From a checkpoint of a small mixture-of-experts model trained on Wikipedia.
Size: 17 layers, vocabulary 8192.
Experts: 32 experts in each of 17 layers, 112 squared ReLU neurons an expert, 4 picks a token, a sigmoid router, a shared expert of 384 neurons.
Below are experts of layer 10 (counted from 0) of a mixture-of-experts language model. Rows are named down (a neuron's output weights, with its number) and show model dimensions 128-255. Each number is 500 + 25 x the weight over its row's rms, rounded and kept within 0 to 999. Numbers have three digits each.
Before each expert's rows: a language model's description of what the expert responds to. This comes from a sample of Wikipedia text that the model never trained on.

# expert 25
Vowel-bearing fragments and accented letters inside non-English names, e.g. Félé-mo-u, Da-ho, Bor-so, plus final plural s.
down0:488569466488529494506508523502452544515462529526537500501477504498535475481492485491482478523512496502519525513508518481464500525507514457474459517518487501483504498490514508515465491487488478506519543492483495503478498494510516505512503540530498495510515458498532469508475445495501491485479514492492523499495505540477480485507470486497470501488479523526463509507531444476526557509508

# expert 14
Short vowel-ending syllables early or mid-word, like ani, ci, ro, di, in words such as anime and psychoanalyst, plus line breaks.
down0:513449485477527478515477483456476520486503475514454500519501498517510523501507457553506488517511510503470516511520492515432516530501540500474478469503496490509489507557545474489508483436493522470517471491492510556474507502514497473465467512502510523482483526500513466549459498516478492465464512469484452561525482470540483498474555495468542485523481530517495476502507529501523520485477

# expert 23
Capital letters and first syllables of personal and place names, often Asian or Hungarian, such as T in Nha Trang, K, Al.
down0:487470507537500513492539508490496511539507492511519458455538477512512505494460542524487511507466503520523548516489486509530553528549487483479455516483479535502494468485526530491461485502509523481524515487472472487480504482509487504486468514492517504497510489500518502507535470480555485527493554498494544495516483451498473482522497477520496507534484486509486518512511517512541487499499

# expert 9
Common nouns after the or a or his, such as season, team, album, party, term, constituency, often in election and politics articles.
down0:465521491495466515542499524499490513475523422463480513493496483508505504480523535529527522542492507505503427511507547512488510484485527494488517552497523500511486478440492501506496475525490534500489508476528507491497485505493521516460519495540485500488492496489485505484549519468556480440511483515493549494517527512554539460550484506516512486548480467536465496502525507493473496524507

# expert 29
Spaces before numbers and words, colons after labels like Website:, dashes, and articles a and an in running text.
down0:489491522519503491478503524487531495503484471492514516476494509485500522509494519493520524473485489562536526488508522475472495468524461492529417497511493509457488454545487456481497494509454505486519514504538512501493529468495470500475486490487484449488482510489506463518529497507500516469508502470483495506534520545479506515517501488490512480453471502516465477501515469520469495496501

# expert 1
Month names and "on" before dates, plus word pieces inside taxonomic names and specialist terms, e.g. June, On, pall-id-us, ae-ed-eagus.
down0:505498493491515470508497508490449496497579496473555478509507485483459544548505479508473525476536466523481482435491506456508487486509487549450482498479517557515448508499463508516484504529492509488480466508534494460511453502530506500499493507465520503462485491542487437456503492509528468477489541530519544485494530477560486493476484519507511495515454499493539484508486526486461519526472

# expert 0
Prepositions like on, at, by, from, of after a noun or verb in biographies and institution articles, plus first names like John, Robert.
down0:525552490506491536538527508474467481485502518521506516488460527539464512468462535459463507517503541477511518518457490552466483550471529478503465470491511519513504502510527515529469492495473466498561476522482532516534511511463506480489510510493477494558488484533556512538486519481498500454501514483503486523528485570499497504493451482529482489486438509488490485497503511494508484519549

# expert 3
Row-initial pipes in results tables, commas in dates, and words in proper names of places and institutions, such as City, River, University, Manchester.
down0:471493520522498485468518498501495505501494497499516496473452464471529451476523506487458507470496487541453520516516506485492483439506493488492468480506518473495512509528513488487497515486542475482515501522513474468490505484507529487443494500486500522468545494521491501493520475507499500505532460514566479539501493456508506486460472474486540484499541453463464551514548491485492521524522

# expert 30
Capital letters and abbreviations like PS, km, SA, RC, and brackets in technical specifications, chemical names, chess notation and unit expressions.
down0:502524505488516524535517530458463524491516497477490497504493468486481521513492433490505518494503483531541521507528480461509531532498482477498490503531502508477468521487494456473537539478506498493520541527515470514488499487496447497473518486501515517510553489454494473474531508486468484475515478551539548491542498522496477521537515530494479477514486480563450494462482520499501483519557

# expert 5
Commas, periods, quotes and line breaks ending clauses in narrative prose, plus conjunctions like but, though, however, although.
down0:521500526496499535499477503532491512535512466470485491458487480547513440516473517545449488470496506526496479505526512482524480458481490476481531503478526494537500460475481512503499485493515494469487457522508440499486501546459552494472488466519525481528503518505542518473508517507484525547482479518564531464516480541547485490491512492507515496490426511547495545499509513478508518492459

# expert 28
Periods, line breaks and heading markers ending sentences, rows or sections, especially in album, song and film articles.
down0:516540545484508491518469508556505495482541511489533537530455521518512473512546511489483481478478515497492468491485546490532491461497460474466486470477472516482572497530476481515516489490516500523554494494515528489482498460469514525477551507506552504505487511549483513484506513510486467511479518526490480508512498508492512514475496464482491523520511458509475515535480508501526504547497

# expert 21
Subject pronouns he, she, it, who, which after commas, first pieces of split words like Fa, Er, me, and == before section headings.
down0:477505519473526532520487512499452520502518555483520495498506510481472507535518512478478491515456517499480487486586537515508491467501512539500447467528501489508515488469523490450484538523523473466510492478506476513492494552491527489517511490479524440494522490478460446510468474528528496471524476508489517480474541509505543544523513505540515487479467494503511454516454513502510508474469

# expert 7
Line-initial hyphens in infobox and taxonomy lists (Family, Genus, Species), plus role nouns like Minister, President, son, director.
down0:511493481554525520473455528496518510537537560503516499526493510477500524460507471462519537526493562490460503471520465481532488496499498457521463490504487486516458520479558508489493507504526525468508441522504482487498495514513489479518564512506500502456487492503490500483518496526470496496434468497462503507490482541485441529490516509515554501488529518459527579488517530499503520475527

# expert 17
Space tokens and digits beginning years and scores, as in "in 1991" or "1929–1930", plus inter-, major, international.
down0:458473480484477514534556525514487454500531517464518464500477470508473514508505471460526488501494511524490519490501541536512497475510479471476494541505491494497486460536507461506472489494499505463492457482521515518493478510491534523473526531555516517538500568489474532503509502497552506535485479475470502525510499523508538530489471477521499444494555509522468503466499499529492495534486

# expert 19
First piece of a capitalized name or word after a space, such as New, St, Ro(anoke), Ry(der), Tal(avera).
down0:539525516463501507582499470538537465512569498535505521484490506500483499509520516512537519517449465495464483490549534472532470512463523521477492529516509501480485459520501489484532534473520533527482506498505497441521488502507534513490499521531491480492505544504505486504486496490487478497516472523496545537535486492522488446555502512429481553486492488487528498507495508471514516507533

# expert 26
Line breaks before headings and list items, spaces starting table cells, and coordinate symbols like °, ′, ″.
down0:504523506507525429498446463513468477458508487536483501515494504535527452515486462519471504500492502479512526498530527548451498456474510489533524532514492467493525537470504449453493477510495512541546512502497486564463504559491543455487503486475494462515487472499510464520505515519530521513517510461536531489501482531545489513476506527501518467519486459462531477467510504484541525538559

# expert 6
First digits of years and numbers, as in 1950 or 2014, plus prepositions in, for, as, during, often sentence-initial In or For.
down0:525500480470495512483454443491476437523527495491478489542540536486477495514502549520488502523453507474459464477470510536538532447508496448477485470496531503543475533521500561522488508511463484499493485486516484444495476516498513495496483531507525449465541503463482474494490518530526539509494490494466483496509514490474544529503521513491479481529523514496485527506481539542497486510519

# expert 8
Word-final noun pieces and whole nouns after articles or adjectives, such as -ation, -ment, -ity, plural s, system, award.
down0:467469483462488466492465537510498472524509533454512448503500521461517484502485577499484499497494474519473476460483477511493510458443502487477509525463496537532462497471488500539519521485469541516548480474506447510498498495502530511477467516504528527535490473496512559490530508483450455470515558465532535460513469508536456535525485511530468494480494486477487500483503526460546481493490

# expert 31
Past-tense verbs and following prepositions in biographical or sports narrative, e.g. declined, offered, had, received, into, during.
down0:523524481491485482498510535524516524500485528482495509493483490472522488510511439518540499485524535494452526528483534513510506500479470480476472498527486497493530500488477541453497502533524468503465517510487500503469499480520506481499505518483511489508499484498540486515472500560514501517537466497525492546506472504552524501501458478498490529502498531480503491486505529507505486513496

# expert 15
Middle and later digits inside numbers and years, plus non-English letters such as Thai script or ö, ü, and capitals in acronyms.
down0:507465508512527470500477493485495503456493498495523534530491503523543506497516500489478484495462502500434450500478545479483543531520505504472431526537519549537497511482498507496498500486524502487488528491487506471504506499512523511496525542519498543525461496530494496513498522514563490498495505471504493494497552527495492457482490504469531458477482509478477503480535468476542490511536

# expert 16
Present-tense verb endings in plot summaries (breaks, loses) plus has, are, all, only, not, also in general prose.
down0:504530497516472499496496536520518533475460495542481500505509508482515505495518525481505540559495491499491497569454515497475501472473501471500443457494503461520540525500453543504524464475471547489548532492521488478484526470501497514521486529521503512517488491473463520517521473514523489537546471458524516536513474473531463485489481522492523471510523523485515502524527474480512486466525

# expert 4
Commas after scores or quotes in review prose, table pipes, and list headings in music, film and sports pages, e.g. "out of 5,".
down0:470527498542481514485493528516496470476485538499492517513511497533505494540500522457454523509507478469522493505499522476494491532530477505512433500497468526557516475513521480448487501504491558509502520513479504488491482540533465477507553494547543490451502510491572524518507540494485453530535518516493476492483527501477501480461502532496492541510575525513507498491425511486493486473489